Experts of a small language model: vocabulary 8192.
Below are experts of layer 7 (counted from 0) of a mixture-of-experts language model. Rows are named router (the router's row for the expert), gate (a neuron's input weights, with its number), up (a neuron's input weights, with its number), down (a neuron's output weights, with its number) and show model dimensions 0-159. Each number is 500 + 25 x the weight over its row's rms, rounded and kept within 0 to 999. Numbers have three digits each.
Before each expert's rows: "mostly gets" lists some tokens that are sent to it at least half of the time. This comes from a sample of Wikipedia text that the model never trained on.

# expert 15
mostly gets: "ja", "illa", "dha", "anda", "na", "ri"
router:492472486548481521492539521451540504510448498506527472448471500519490476496499488455494530484458522486525517532497516497456445494460494450492448523490529496490486488503472456504514504491490468527508479483509514454513512489475498470475509505468546521494502539503497483496528508480507483532501522482529524531476503542526498495454496467485532517515496521540479465492482495506450481483502510534518504556525506520530520497512513504470519482459517469484511470500508514466522500460444454
gate6:520492510503443495514537468468536419451500553519461489502508469529536490508440476500518554483524514479511497490495488481492467521498496468497497505461496542503492524480495462506478492468491486439507494468470509518486534536525466491516526523493524543480480520492502448489486509540502547479479502485534514489514534505448483475468508492493521476492485517445458524491493520514535512511504510495489486500467539483522484536499489477510503483499497523499532542505516477524504501482515463
up6:496493497489486487505511514494485489492501478457512490532520543512477467492551503515532500543462502483516516494518471443511547482524520472458479546475504512504500480506460470511507483479494502509477464521528511508481502473525512481468517497486486485501511501490493432510544469536500480505468535491493518487483533536472519458503492463497536488563508534496529495496491526483499499470498444515526479489533479448522475438507505489484494493531474452479548458538516503475496504488455463
down6:503503514486452514505555507475459495494529480492543503516494463504464472508494499528468466491544527502519494506498501418535490485513526469528487518503522498570510482521518526458517494492526487522531497510503484534541500498529532518497466500527511462518464520567448491507530549482538494469504497474504497532505477522470495489544512498493485534513533492504501529518496531499504519532487519526540541509508502511501497499525477485498476493542494503531528482513445539502472470484484534
gate7:496557469504472487499530515510495482510481518506493513489491466461498512499470513496504499490495498511520486554501534516524507496471531505546518461528544505483526532453522409483496530496481487441471555464505475488468472510545470494526511517497519483524476498495492505481498547476501497514496483494520504476497536533508472501482477486469473545491495474522518514456525501490547519494478516519451532467533466504529494508497496512509538517522491522476516569474498484509526509482473542
up7:478516515550442527510521514516524496501503499555543489478513506520512532501486547499545520503486497509518510485527482488473510492486473477486465487485492484512475510508485519527527511493499506514469541476490525490485528475528517512500504527516524498510495509536488458516497526486529491449476529447534491478502487540502481558505492499501516477516485445507511562498557504455502548536489481503502445498518520471496475444484502490519537486480499530502533492512574509513545489488533525
down7:497549527480502497440436501475514478486472538466490480538497515532496479490550489510445480497502525527514473538473521492537534467544482454518482461495504535532511541504540480522501512501490447487454546499505492461502484531502500502543495499527516526517490518489508517524507542508477498487484438494508545544491495498497523491504499464497492501478505484520478510463476532517517499441494515503482492509534457524457497491509461468496467507452486480499506516516508490499502498515531521

# expert 7
mostly gets: " (", " [", "\n", "\"", "\",", "ensis"
router:488505512540507474506519563482531503521466446524472535520488501492514532514543491511505468486493504484481471503538506523458480498511482479536524535504525471533527525528525479489497530509505514503517458479494569488432535491471514477497479501469480520478508498520472494504488528464562456533542553479501493489478518498542492524470486489483505509515488470508508494485468490540482469476503501548476496520503508493459549505477499513464492511531499483507487509539493567491493477491517505
gate0:532483524446489514489523478486501492482494490511514497525522506534496473498493485519537511489485525496512477524493486507507500498480498470495474514540451501518494527548543473456453472493511571536498488468479481446492531451521484535532533511471539499524508518491496523514465469484482512473498545532482481491474488539493483545537516472485497492536532502485522533477491510505456518503547467518449477512517519531497517519490498554483531549485495476518470489515486537491505474514547500
up0:515496501504524530506519509554484521511495520504523517573510500465547507511486474505503535474518490536517510436496467476543524506510469476484538505517515509482472501506509475546479464493524493517494505519497497531493506499518469506457492498521538482489484493514529471496461497509550503547442501503478499470506515521458470532497527434514502488501454516530472510515497518534472498523551506518524536504436492521502537490492519507541500519514472511477522507562473509485503532477513488
down0:496527522474536472502506495495506476477505471488539493489523493582437509495455491468491489518468499469540489515439544495494493493516519526498516474472481518514479521479506493513533514514515502467497476525506494485528534520495463461490514523442514460478523476460508485501489536456519487517496511513534481485519491535473520476499506478468509536495494470523512487478539497478512487503515498504527493493480512463515508527517540464553498496507455482477446452528451487499479467547478501
gate1:512494512533509534510474504508520508476487479497499484479500506475473476495516517500479528481470495490485531531522487484503502463502478457493520535490459519510497424488477519573528511547497500527517500452440439542499481533506514527524524503493463509519496458497514480507488479470492494527505480515461511475496489504460491528493468515520544493503514551517478457508496492520512502462476488512497469515539482494472508486471515558530478533482492530553550499498548507484471482507536503
up1:482519532531446502510449521533515476525558523500502510525491512538501479494502506517504489494495489475496476487478503467463517484495497519446516526516457506471460492510491489486500497524481487468499513488567505500492518468457496505487496522521522483455509508475528497488479541513533507518524552470479495495541458497475523527481506503499516517460501495512513548513541479456477503496490457529444483497525486482483464522549506489438465517494457490504524529487447464506522459491490494
down1:527508461477523429480492493522481518512504474518507492496470469503532482488509520516515519502531487493521477482486516517488453509472497488531497497484508486515497518484486498471509556510488527507606526511507489512515514533502471517478502477473512486487517498476447481487533488527484484505506511529504511519510489550497530476578502447518456503548530488492458468464519486505515492495489566513503499451482482504475490507522504498495476508514456472513465499503498485514543502466500443

# expert 9
mostly gets: " he", " career", " years", " They", "He", " life"
router:517496532476486560476544489439532463487484529498503541485478471449548492525494477525506547487484505502530498514500542497497526524468487493546508498484529482492457496514472478510503477499515492509513511526462562511496508474510507502505487487468515495543517529498472460471531488534526470460482482541514547508448551498541501487490500524495448493493477489483496475510503486472516535467496467496484483512521515474519501532504501488511484471507516497490559489509461463528516497483498454
gate1:506529507513504494498492461489518518492483503496496490454485492463489505540515519524467512493497471512501512522489512501534490485483481452518528532519483509513540485514536496557511506551464497504483485441487452542489449511486520501496513528505471516489498477495493475513488531485463495520531490539471536480494462512507509540522445474544515531556484486506509471521482491539488515466508512511541478499535509500482512449450502549510462496514507504533527489498567513490473470551527512
up1:485514530534501482519454516523526501497563509501480472524507526530505487529506494481531492448478498484486494507491505497484527477493487562481480518488443474482497521524466526500523502496475481492478522481547506533515489430487505528525488485530536520501528486494512471497504519518514510511499560490484492518557479482494524547487519490488500530444486540490505489511565463490470487489485491513446506495523489476509504516529477437485456504470473517486477542497474455514527486510523494
down1:529493499481527448452461507529509539482516466493505524473452474526491458502503517525527532485514478545529495480539481501519508460509504499529508482458543482518496511493481450480527558490479515504575496500523491493551540509496504501502488485457516484483518487485456465494508477520504459522501507513535520522527500546513526492531525467488471496479498462493462517465474536517506511512483524518465497440502477488518501522522537509466482497491482482517474515546474492510525529479491486
gate2:545502540441493516567482543486495453536477510488512528491510539502501486471557504473463525493500532517469506481522481534498486518535521503501480530500548519489508502492527506523512481554490530494523503479489468507489501507482511526432486542557493525503474486494486473476558478488471521522493527520475521484456546474496512531505508558498533468467503506494483509474504507513518525531525460478515537493509510510504469487534493475497465475489504473508506492501492476517479482459496480
up2:479468503486458520508508515504517462513531463512460503501523504456492473487479453490537482503495495485505474486531458494502487485513501492528493477457519497507460541484492487475512502529534493523502497549505549475480478465505526526457513515526489458457495501510524489486529485417522471516529542493537510500543485533516502490488487465480509440503517492495508497490481503510497521508532525455507523476518499475495483506447506521570508472524472496480467483476535514537451487507470486
down2:562520517492533509433459505528492548525557542478523474489496492528509481471476496484507506517517489498530499511510475534506538491468493491477508488511524530572526481481520521512553488509479495491533504493467499503489508510472467551476483510485502503517489504521498503545471534469491476505508513509484505492480546470474497517535504483477462499508528468516454471505556502484497494514491492474494493446510490494495489474461529541483466520512510572492495532533532537476477484495499514

# expert 1
mostly gets: " Royal", " San", "ü", " Central", " East", "shire"
router:492484499511490545504560530475506522553476472481476481485453489487546485535531477475511522492529501483523467512496494491492478493458497487487497488460546497497536498502499463485511503511510498487509472531513455505513481533487500556526475502454492489536480545518473460496508530479505473514475505516529561516490521500478531474485456503449506493515507552520495439466510503549493475527490488501493505500496532502524522482537531546497450509496513522506458535491506459525534510487498487
gate0:523485526486477490497507486507514505492501471477498473516528455535488485486512470482525513496502515475529487481514471495494494497485519444465480511489487507506502497537550492485488463513469560508516477458482468504507512488545481491521552491482545493524517522525482527470465483493490548427502523509458500514515482533487476519523528503478467484527550533495505533466501490481475481476540508517424443493528499514489529487485533546450523544505492514513480505501509506518506468491540507
up0:515498517482506512518533475534516521505537486524496518564487483511512522543494478503489500489521489506539535487511473489541538512526488472493517482489509496529509504476501482539510478480511482497509492513481538520507513492485475459451480515480533453504481509513562486500463492512534537500468548477478453440495534486441440512516521464507517476515491500542475489484506516517503521477514467519509482478436529524501495532502532513521496529540489524459520477572506500501480493488488501
down0:517521557508472489532529504494506454494517492470476529492521489541453505475459467482501517466507516502517506514441535527530496482500541507492525458492432493475481492460512508513539503513505487442479456496514510530522538487540494497484476520514531491491510469475503492502489521459532489512484529493524509493481475532440478452493514483458517497499487518534470488507544513469515468505491529444514506503504516485502524520517500471507523524507494458489488504513471507528456463556482495
gate1:497522499517513497491480473504526516501482494517518492451500515465490471525494532470496518486467487522517513549514476475519494502506465462505486542512483521520507481530509533550476509571479488530481477421468461553492485526522509526544512479516476505519477493479524493511489513478499510521514490524482495475502464505506511509509457499560552528517484529525529475495489468531498505455521494525495448508506482505490520488446537543501471538515506531539503523488551533493494475510517513
up1:483499520519459520500465511498547529463551508550501467537517507536507526507494495509513458479479497485490484448456538446493522499494524544447505500507447488466494489498498505510499525507494516494519544478556512500482489475503484527534495500542524501492525477509525484465500508491536508502498541475486493525534476486491510511489512491494487506475508491476483499501534487468489471454483481528443466464503472498472516551509528457463475522474496472490479547465457471524528480476482503
down1:540508477459511423471473497529480501500505463469495505477472498495491511491524542548518536527517507490515464488530505488509513511463476514525513512504518499509491500481498480484505528469464530489547508503505506540537517503512460493485518507456501495485509480475453485457503481515507477512498529501504513514541497556486482508540495459504444507506538474501435502456449508532517501516506564503480489484504478471507519497527520544473493513518490483528480529509462493539510539472492451

# expert 0
mostly gets: " his", " its", " the", " their", " her", "The"
router:460494538494490527480497495506510493539526500511499496510495470473462515507490491461524482457471497440508485494532527471509488521475510477566513495511503516491520472501467485468487560512482500497511455491500544514521508490460518501444448494462493504467532517499501482507492489482507454533530525531537497493500532524482518479429462510492511534548474513492472441489448447522497489490505460495478484531522516502520507536527508473523506518500533509499511513511483488513480483505452473
gate6:502473524478455493521488487468539445481486547521456511504520454498508510496458483518520505484503501510480503485508472518487526507510514469483509516471504512486504529505498494489470480464492511476517503487491507541512511544478505504500528494479556503482489493511561491513518508545456562445485496496479542500506523473443469478467487499441515460481484494436493504510506495497523520526509464499546480497439550505531501526515477475484513493497505486486503565528504493514496531471479484
up6:510534489508512492484499495452504525456518511460536495512528537488485508513547458516516524513501492517498516511493438443484513454496499473470527535533506540508490479546476506502506495465484500482490484508524539472495505454513528471459504511487472492517512506466478472542538519553523464497518492512502549476501516492493480467470510463475533484528490525488508464497490492512508484511528507526497544473496492427532482447525525499470477473554486490497522473499528505498488472476522475
down6:529507533500452517510510495500438472476545494461517498504516463517510484478527493485509487521527501531527508511501531417517518514525519476508485510517541464519508486498566535476484478513550497523533516482497522521526517536496510494456458470531497470472491523513470494484515531475504498487490483509485502526504480533447514502527483520491476511485525484516489508536482489490507501526474495509536527497541521550493503525485465485475487522556514484535525485500445555500497453498506529
gate7:509538501528485487501519495483496509492470519505531537452488441510472543500463490501521482499509501502510462507533535527495493477468496494566516460554506524491519497445517451472489537533474478472473546476495475487510490520527477515519483482503553501521484490505500506496488524468525490508525463487519531477500551531502445493496480505493508534510502481531515500463497508506532534492488458533493519485517453503502490526513471479542510511538507536465518550493498516514525509456508551
up7:479548538537472491525509515516523500500514499504519477475523487484489485488476536527497511536504504508522517491462491424481502487505492474500494442483493492496488470511508478518555506480516541489481512471451506501492528505532498513475486516534539496496489544516504446548504503511500487495473515457548457500494512532450498545514509511501480464508451480475497544513527497508534523554506493479522444482508477489510478463484529452516485469470502527542499527488546512498535507485486511
down7:519517519486524499469472524481463481483485519483500489517500497518516483486546500457461489532476507533528501521521502485508507435536526464516497469495558505514500522510552488535482533537508474469482568536513498425473468522507516488498499511486531498519499535493492496522503524478510478494530449486498540537519501504507481491504488500493480480517482496494517500476507500494509471434481518523483480511521469511472543492486423460525463517468469511493493540537529515499486508512537510

# expert 2
mostly gets: " used", " found", " use", " set", " called", " support"
router:481443523543469498486523535525514487500544480479535502476471498466510551478509471490560511511473480492515467478527525462472500487517521511505530542466512493479534462480528481532510528447492490500520477492480474451502522505518523499496473458463544484492508499474490470482529468479559492482520503552536506525504522524451504452473500502519472521528493552506520486479457503516508492488519523536485527488510496463510484493510518478487524491498539501504481523504456515500529530497525504
gate7:476531491472488515512532518506474478467501493513517518459508485446494552490493491514494477543498487509505469536505524539525467451510509511542509461524520513489522507461490418472483510489509485503498556458471492501493470522512474536511507523528523529537497479493496496463506512479542489473480493508535525524503535500504446522507493544504464512502485475518534522453513508502505503476506500488431514478511464506505494513488489465530504521528482543485495544519507468484552484468520535
up7:512531521559446511543538515505526496517515515544556497486496493511500491526450526515539525480490518505507519473498525474501511463477478489503500461474485484526468496483524510505524512479484522482484513473465485472504539472525498512499468504518527503489499526528506448521489511510495451469483507468563501495485495535476464547518487505478495476526481464488512505494493486534538559527479483489515433508510503500518481477490513512547483449497502503503523497470566483521541532489514518
down7:527560502481499499467454531476522456502482529490472483547503526516511476485536505466480461512506522517506467527505504481523510474557508477509510501500518488529506506544533463538499513496525480461496532519516501457486474511486515509557513481517496535536504543506511509522509518481495493461512456507533520530508507527509504467504503493470499507470460460498530520472472500496525473424498521493509506508527502519498541494508481454533472538472480533506463520512477538488478494494567495
gate8:568491510552507517511494551491459467481506484498512515468458518474513559530530496463554486479479510512452495480467499524537492463471493488479533488508514521502513470438482508482506464503479498502496468512501500543517527495537541492497500483494521526516500515501550506480501503531483509543444488457550477563514531531492450468468510489515504492502495532501494506489481505493491505526505475507530515544553533490509471499478510528486477496521522494525514504507487490518512508490495542
up8:536502501513510520503503479494485500489522517471517503498463563545472462487500594539441482491555496540513475501510515536553540494505467464523512461473489511528486463542531495510466500476507517474503489485532528469530461498501518476517517499480511509511502525508416492526492507504495490483463490516521522493474490490527478486532518505499504505490468531532508467453523498506477495519516458498494526498478437494485516469460515498464498500505490516516477529492496515502508500487527501
down8:455539499468440465538497522501505496490497500538555526521547466532492540522560492507491487462475492496516543509506479426489484510511510503510469480520490496502469496515501499519545490524526509530511498474518507507474507504498474520482466435488458477470481476473517540511488507500485483476550524505515459480500519552477517505498501493523483514492496541481473535527513479511486477536540478451501503514486502502509542500524498506491550509500467447461487510488509501504483499518527537

# expert 8
mostly gets: " Robert", " James", " David", " Ka", " Thomas", " George"
router:518518521497483519476507485451508510523483456492501513465413521483485523479544467461497505520500501482515498497523533537492486499466448475536515556499499512471528483517505470472499515494509517517497472524452464484493504524486527496516518538516551524512503508487479495491510541523504502504522516490490512470482536478510552494469483499498519516495482544514523512467478499500526461477498442505493515540541508492497509464474490525466497478538519460537500484537483528489481520500476423
gate0:543491518500496486481488509474487531512508487491470479487513489511495461470505484506515505513469510481510493489528520515533513512489526472501454528496467520509485491553496514441475486502479561516516476481467484461515541481497462521522532509487520504495516533488489511455533416489466506490515533480465518519490490527484483521527512514496479522510543479481512519454456546482486506486544485475454472479521475518498512504454527580462501508505514492517495510497532508528529480507553515
up0:517475505522522519525524513544489506511523525496515487588483519495524527531481486503522506490486500527551517466491443464537541501508479464471505490511504516501557524507494490557494477490520507498516488495489532493525560516494480507468465493518548491520493528472517476500463503517543541504507516484490526466516505505512465538485498487517516452498498511549467526492498510481487517513512496495486512485463544528501530525496520507515499527522497534417532490538482494492493546510529509
down0:511480524458495455517523501503502517535506471481510511451513468567438532496493553461517532517500491532514523499477544505506532527464522542477550507500473506513491472477512521539494507499489487471502486484531507504486572508500490505464495500484532471473491525469497494488489526458532470531505484505490530521558489531483479501492484478484462494500480511531475486491529489472540484503462520496538485481490525471531507495471518466548522512505495444492473473517481489505496468537489490
gate1:505494513554512477507489485502537510509451506512523485468483527468493478512502517503487510491489467507522504528535487520526481516499493470504525529501475511522522438516490552557501511565469505530484489435474443533491478533507506511510512520529482500514497492492490502522507532478533504529508460547471479487480460520487511505496455491532544529504484518511518465476464494507506497488489489526534461512524517506504491484451497566503462543515492528520534502485558509494461484518503528
up1:487511512516479488493482515523544489495570498508498512518556507493502504505515488522507449474494483497490493498529479473483523504483511534458501496476438507462463489498510497515476518486507488444460502475550486485484531428468489504482487530527523503461526497502509497486494505494555505515496522504477468502535472490507535547502524455459527526471524522486473501491519491458486475478496488530455514482510488450489510540538517452466492501487487497509515552462461488531504470495510470
down1:580518493482515437442463497547515536491482483501516495485444493513488484500492510535508516482518488497520482475513529502496490525473469496538497499482513472489505516495498489495518546497491497517597507528490474512532522517501470514482478496459484506504503500478467471482521514509494485528495503527499522507526484561503503514520496440498438515494536479522457475471479481506504505521473527516460482458497479511515501506542536538481471501503479498509499548517475495517496493478490450

# expert 12
mostly gets: " (#", "present", " ", "°", "–"
router:500487499539499498508479502522506468505520437490529539440506479478520526479516508540571517492534506481506524494508508469486504542482464466503499514510508468488520503505471470529528475499524490532553449493506514503482518514496521501494502481464507536553514509507501447499544530472513493506456517514513495513495486536488482471485498532480436546519501501531497499463521484473468487506491462520528554508523523491480460523487534439509489481518529530506499536474505510506525477473500515
gate0:527467505480469482487479516505507485469494480521520504525516521552483484458540494511509536485495498458516497498495483504534497515444488452506492510509438500522523515562525491465479483497495556534527494442450465526522534486492481511509518499486520500485506513503483525473476493468503498455507546496474526520492522527528471514541531493498473519530538528483515541478460527469472500480532469479467459505523499504515504499491492549483523504470523499517494499489522521487542461530543474
up0:498499542506484511513521511507497510512494494499497503531514512469533507543485496486506510498494517524533509453511464460554526476528480493456481523535522515488512528491518477511510493487525471502503486506520534496492520523502513474443463513504509490510476466489534498515457530485547503510470496486485481511540524516460450505488499444496501465516492474549516503518515501517516516491528461525517491495468516523501520503531523536491539513537483522447523496617492461472463511488479475
down0:498525523475482475532508504487503495502520495483527494497536476555437461494492468482525543507467504494539509502460595535501508496489522498491513521503464476482490499474510477474530468516530520465521481538499511485476554485499451474467484504479529461488516489462520515488515512515554476529505525514528530510510461542458546486492480473499486498505500498503515478491536465471524500493505482478487484505506503482503506521491512457568525509501483481499447485522498515489482502546485530
gate1:506516511488524481483484507528542509519481460485504467466495505476484497519505519500526505514491489513512504542493519469520477495510476484511502505506458515460528458493519494527507506550472458539511499457462454514534518486525493533498484508526499464551521466476514503516500518486522496557533497497465488493500470502490516505548475491523535493548479515520491494515477480528512531505500495499501436500504531542507534520483504571524441506539522511585516491493548514502463489512517514
up1:489481532512471517484466535518533501495535524551466501522487523521496523521490497526491493467466493478502483500537476470474535491454475536449488529501446474474493488497477497506492507501479497473485535500536491529499502435476500527536516505505508519501535493509560513468499535502512501524465544481474522531540496505480518543500521503469524516445499526464514526485542488482458497476504519513453483510491481470468508510528469488482462496491462495473491551504458472511552489490502479
down1:542492504502523437463418535509521539512510491495486489465455483499513496512504507485504530524524491499502470481463488479474469503474502493563516499495496499489492511510502492508504516533498505518528508484530466492536529525492487516469499496487498514495525519491438501497518523495540409502515447536489494509529458563527535471504519486475493513528511455498488519462493541477522488503515548501480453482475473499509522524534511510482467514519491488525486502483491488520524520472470474

# expert 13
mostly gets: " f", " music", " c", " British", " anti", " b"
router:526422533512475471528520514449529539496452481508532535462480485490506477515544454502504469544457519525527454505509522467471495520500476508504483500480512498520500508527440498459572506473493497534496475493517536501494491507521527486487472512480491513506504498508497502493528535461557466525504499505486515487504507497497530560488497462499514497529516505497502494487482481528500497503503483519489509501526502512533552501469484516515485519485509446500489530481447496469498470484468444
gate6:517510518502480491534517491471530427475492521530479495522542468494550501496461504467536520515499515509485503497496502500466495522494474488484483500448488530484503534468502483520489517462514497464496510472477503525483505567503510502493518486484546527487513508503531445476528517532473551465482501518525523490540524501469453496505527479475471488491487489447465531513532519511537492516526474495521479532436532516518500547516478500530476498517536520485503539518512485451491521476464493
up6:495497489487507478475489521499513529486481486481551499527528552508490462499514520503528520529485511476502519484506468439498529467518541457494484528490482532502474478520457466506482485481488496552488468523510509481498493460503524473446500500483503485504529479504489450492574480534541448489480503488494521491460527486491526503516509459480537485534524532498535488511483500466490494489503477537535526499495502470502502458527507489486481517554490433484528449470498508507484484464487477
down6:546489518477456543516514525479482504503517465462560516491532461521489493526549502504460485491532507495532507494477520398508545506503523489519462521506511505532503441524540484501479476482521504537530489487497512544526525513517520498481481472507495480494505533539469488508523534485529475469491475496489509505471458497506492505534497493468478541535527489490486506523493541465470508550488500525506534523517502533499459475480493509458483496527509483526488499502460532514487498487518489
gate7:491541490520508506470519500477503499517466513501513560480503491466508520476475469514504460502480512496517491506526544516537477466499484519545489475553491531508525529452488436496490543518520490504492544469513489457487441548524489497524506517497538472538485486499519506471514557469500498514506504495509547514510525509511455517506486503484477523488506492491497542485517518512549534495500512528466521443503472488539521530509463505527515539547504540470495554481508489505523487507504519
up7:499518548522464472531521520513524475471495522519528480493496488515510515529473533501536522509504491529525506456490489454498511488506471493446505495508469486527460499497487489496551525479492521487469547467488506466525525468529493512491480519492507526507488552502510468540477523489475499440492528474534476457490493518463482586514494478480531480490451502487540549504525490505526535507521485474503465519544520505504495513503542502535475484483480512512515481507555508501544507472485499
down7:523531492477522514482429540469505465481484509484500498529503516562522488491515507497476486488447489518527509538498489498525505484534519479516489467533523521525523529480511472531495487492488463508482546531483489480522474520487557482549510514535488505518514509497504511523487541494488500477512439476506515513515509508504528487492505503461514519497506489509485499485483519509554507427472551486505480513502482571494502495471450468539480501489470504475482560525519498493506480502547536

# expert 3
mostly gets: " Died", "exp", "1", "2", "conf", "II"
router:486518530513497549524510540501489497480516508512511544479516492476493513504491522473562488537472469449540485537549542489471524493495483500507496522442530500489497549492495466457532521517498509505538507477474566493486488512472495512517507487495503531519464505519493468522487508493534520490472524509539490523488492498483504508438490492511499525522498518501527490499457511497512540461498463513484532504506543510471505518485525521434498531494523499543477528499433463470473472476513498
gate1:513526502500517465510472503483495493500524486516487472461488470465490477544515501535506503466492500515521480538516487482541474524490443479503525519509458499517529474538496508544503491566504463504488529462442446558490493517501512511524511513518477510508508495473527495532499504480519508528533433581464515477497472503504499511512491492530534502535468508547504476507502510533498545479496497504522479526480512509459522491477523547471473510519485518525506521502513506464514495523509548
up1:504494535525451517507472533517529477502552495510510509539522503530495479511507496549528448467481484477492474470510484482487516504502512549461491532507447507517496511498506506520490512505513521462513481502552514486500544454473494509538482546515534473465551489516503495473498516492520523500501542461495492517528457494475526501480521503498508508444481497519464526462529475468466525514515485492470472434509477476474486517520528485464485488463487488489475549473483453502538477501492495
down1:515524479476505442447470498507515525484484474486500476447476496466466487489493495487501539486514515508523509501480493497468495522471447502563539521488492470464527497513476464472488515500486495505582522519489471510505495489489473489469510496457484479463522504497454508468513515499503480500502536548491512502499487555483483497534520496487481493525523443497474522460489510549521499524464540470511473444504493482537504546501508541482497487523525483504489497501474524510529504459523461
gate2:519506513472501506513453532496491458533489480496497506507503528476501508471532489467484544481518551510508482524501463532495492526522527482490454516513532556519518470526500533500501486526484525495515511501491475522486515530460487513483477531527470523515456474486522492505549511479472545500495505560484512488449524458486488547482494490516557453465511512496532469482501493499518505511498443473521520499505515511518501517521472429488472481478514490528498468517511478525436500466470492
up2:465484482516442550529487518497511452523517447526446521523492504474473517481466446491524505520509513493500515467509528517483480524507491536495504468488529497521467544494501468495480498504510512537524482541516532505473463470513518508441499467515488450472500482511538478498504473456483445526528532491511514511548520517514455507477484493489527431496487541494495523506505504524493550497499541489520501466521485478471500525445513506537510487484483494473472516487525506499505493517500500
down2:566508538477531488485486500522503548516509523489504499493554493511482431519481469495507514509473517454545517546502473532525559483455522501506470502457511537535506493497512476507506489474463458475518480481511473528527555484479464528484506514507437496470511505499520495496478526486448502509522512491501477476478497471529453527480484509498516487492479474482446500477528458458474509541527519516502534477512502496476469510491501492479479489484517533482514521530518488499477512482480516

# expert 6
mostly gets: "cell", " century", " movement", "ph", "cle", "tim"
router:500490529505498523512490564482487476495495506477494522466497487482481504490506476466477562526486524481525481507504516495471497459482468502498486511450477474531557481480484435487512499491493509541501435534510502503464498497486527541535471506482491483505520531509522488518538550465529456510464531509515517475496467503524487494499472506503453522532494490485487460500492478530486490452504524520486510499506519450509520478461521464513536474488498474484549520520511500496485506438470455
gate0:550465514454459515496493517483485520498521492504519483497519497514451472473498472526520530507500500464489483511532487480500532478485486466475487478487439489507477509526522476466478487501476543501508451442452467476510512471519477526521506536475527489525513514515465540486456456461484527481503542501467495501500484509508469506551487474495476515514551503496503504462461526501476483468551505500449479510516503512493508475497525548463530530490487485519458466483532535508513491508524490
up0:524488523537491510540506534533483529520495511522524526541493507504527509505485488499522519489492480518509513432527471431564505488505469464468506491512499502489528522491520488553509482491511491483483480539484519516494508543511495493489454520518545457496475478506512504525457485485536505523472528483501481465508521464461474515483517444519495476543499501539496489528495471506516496492511494503525525485469547528503511513507513493525521548540486526467486485587490463491517513501467513
down0:512501518477485469546521518495456516490522531496509520495514473564428516487475485447522521493500493496521500498475560541515516507475511526513523509478453513471487493500505496523522511499498498455487441507521524511496559481498486502479455542484534492477531506471488515470479496456557489504489532517509503504517527551470509480553482484492484487481496498529486488478503478494513512481498509484498506517503486448489474520478506456539519531523465492468487427544483525503490494504507507
gate1:510510509517500474482471468524512519500472512501490480453486492468486475548500526490473507520474472507506505512514494496532499467522481463512488538500478519512495490510508517552513503537460502515475472439444462545475480542493518505521506515515476486502511476489538482527486514482476494519511469559480505493501485491499499526517448491527507512555483521504493436503490460551490473488481523499529465513497510511489524478449507502464450537509512517569529509513537493493459482534539487
up1:476479538504471509511446534521532502508539501518458491521488521512513510517493498529525473479497489470473476503477537453505536513514505552465488530476432509452502495502455487493509511510476480481500535490553527502510505475503476520492496491535534476470527497513504486468495530477532526481503552500479506532538451500490534538473510480479508479453494502501497504502521464461479488479503481508483494470475489466463517556507537461451504502468478483486489540458474497529526512507483476
down1:526515504485547434478489528539512523449492455486473482480459491486498477506532526521513559524506527513519488489511507467499486514476480515544498491504528488521491511491469503494505539498489513536551501527501491537514475490483435479494506501446473512507514488496466480472532512508527470514522514523529513505528506548500502481536487471512449508518545475517467522454486497551492507547501527510471492442507486497517486476538531527488469509495487473520482531499506497540516497476495455

# expert 5
mostly gets: "″", "|---|---|", "|---|---|---|", "|", " MF", " Conservative"
router:498497495502509509455513487467525499507514493493523531493501479508480472497496488504500503515512502518521441520505532463455496477505504498461547503522553472520468473576488508489511495473504529521543474520528513489501505478496519507515474493487540506550537536526471519492514492535489524532511562533484514512496518490529559514476449447510452531508505491484493490478419510530490510524537481533478457482509497486496493505476486532473488481536530482521531518505476501481506486457504489
gate6:519498479508482519534539471482502465486492536543494510495509470524576529485430495499511537482505485505486517492452482457495478538510518499483504483490496510517491512501503462517461520490490471447528494502445497514471483565473492509510512510471499501476495502508537479500519512493449525503520530532489525484496510470459482495472489509486467483481493502424480500499497500499551532546523487480504501515432509495515496541513508480492473503464514491455496543518472516504516540471497508
up6:507514508458471505483466530447481484506500495442540498518495516493517482484522476527545528518444499475479523462508464430472516486508559456478484514507514513526485468517471501523520470462482506506459462508538511538490514461486538517455488470486494489513540502471491469492561484496510483484480472515497511507504512455472520484484513462484539514523483522484496474496499455477510508488488475483495505497534476484502507478513517494475507482533461438499511464491486527491513498469465487
down6:529503540445451517486523516481468508487491507470530500543497444517514526530499485520469493469555517555528487473503576438511525508533501521496510510495520481536495469505514503471498499486558516514533513487504489540520513497504538455496479468477514517518515524546499494460541525511495487457465479493471504530503472497448499478536485514476474483529527503518511510513507514496479497541483519516491536528532501503498486497495520508508475525528516508535535463517476542491495481476495502
gate7:495545456501481525505503494494459491476503512526509504488482467507481529515486489523510503509509472507553470521496529510517496478469479475554499457525536526488543508449502448494504541529501523511513518431520436477497456508504495511534519531508530489531482469492526471494505521469517506512492487512493516482500550533486471510496506467479481494496504480494512567475498508509529519489491511504469507466505482533520478514469476546511536541517487523482502530498541486487529464509476573
up7:484494541511476513536528518546525503503536519540527492473494484491518484513517529496500547501546511534511530468484486490517458470483474457479443474479490486501500496498481499495517521488500527452470527478477500489486520466542501490498457528487529503506515517531533472557505479493498491500496535474555473482476511559487510570520489510476503460532493480471515544516527489518520508504504503497496445488511519519485504474466515518541546481459506542543518531501530508498534506484502507
down7:486540514496529517451484476530481456510480502450490458527505518544530471541539510488474482511482503509517507507482520481531513483525484471488509514513530506525519510482534468501522521524492485531494528554493484420491492499481478504520519523514479520498522523504497495514501539483449468531516413506502523518504517488492499473523480490511486484478512482517478516454488517518527515444510510516469503520499475536481508500483475457542454491478501501458518529528488490490507506462567506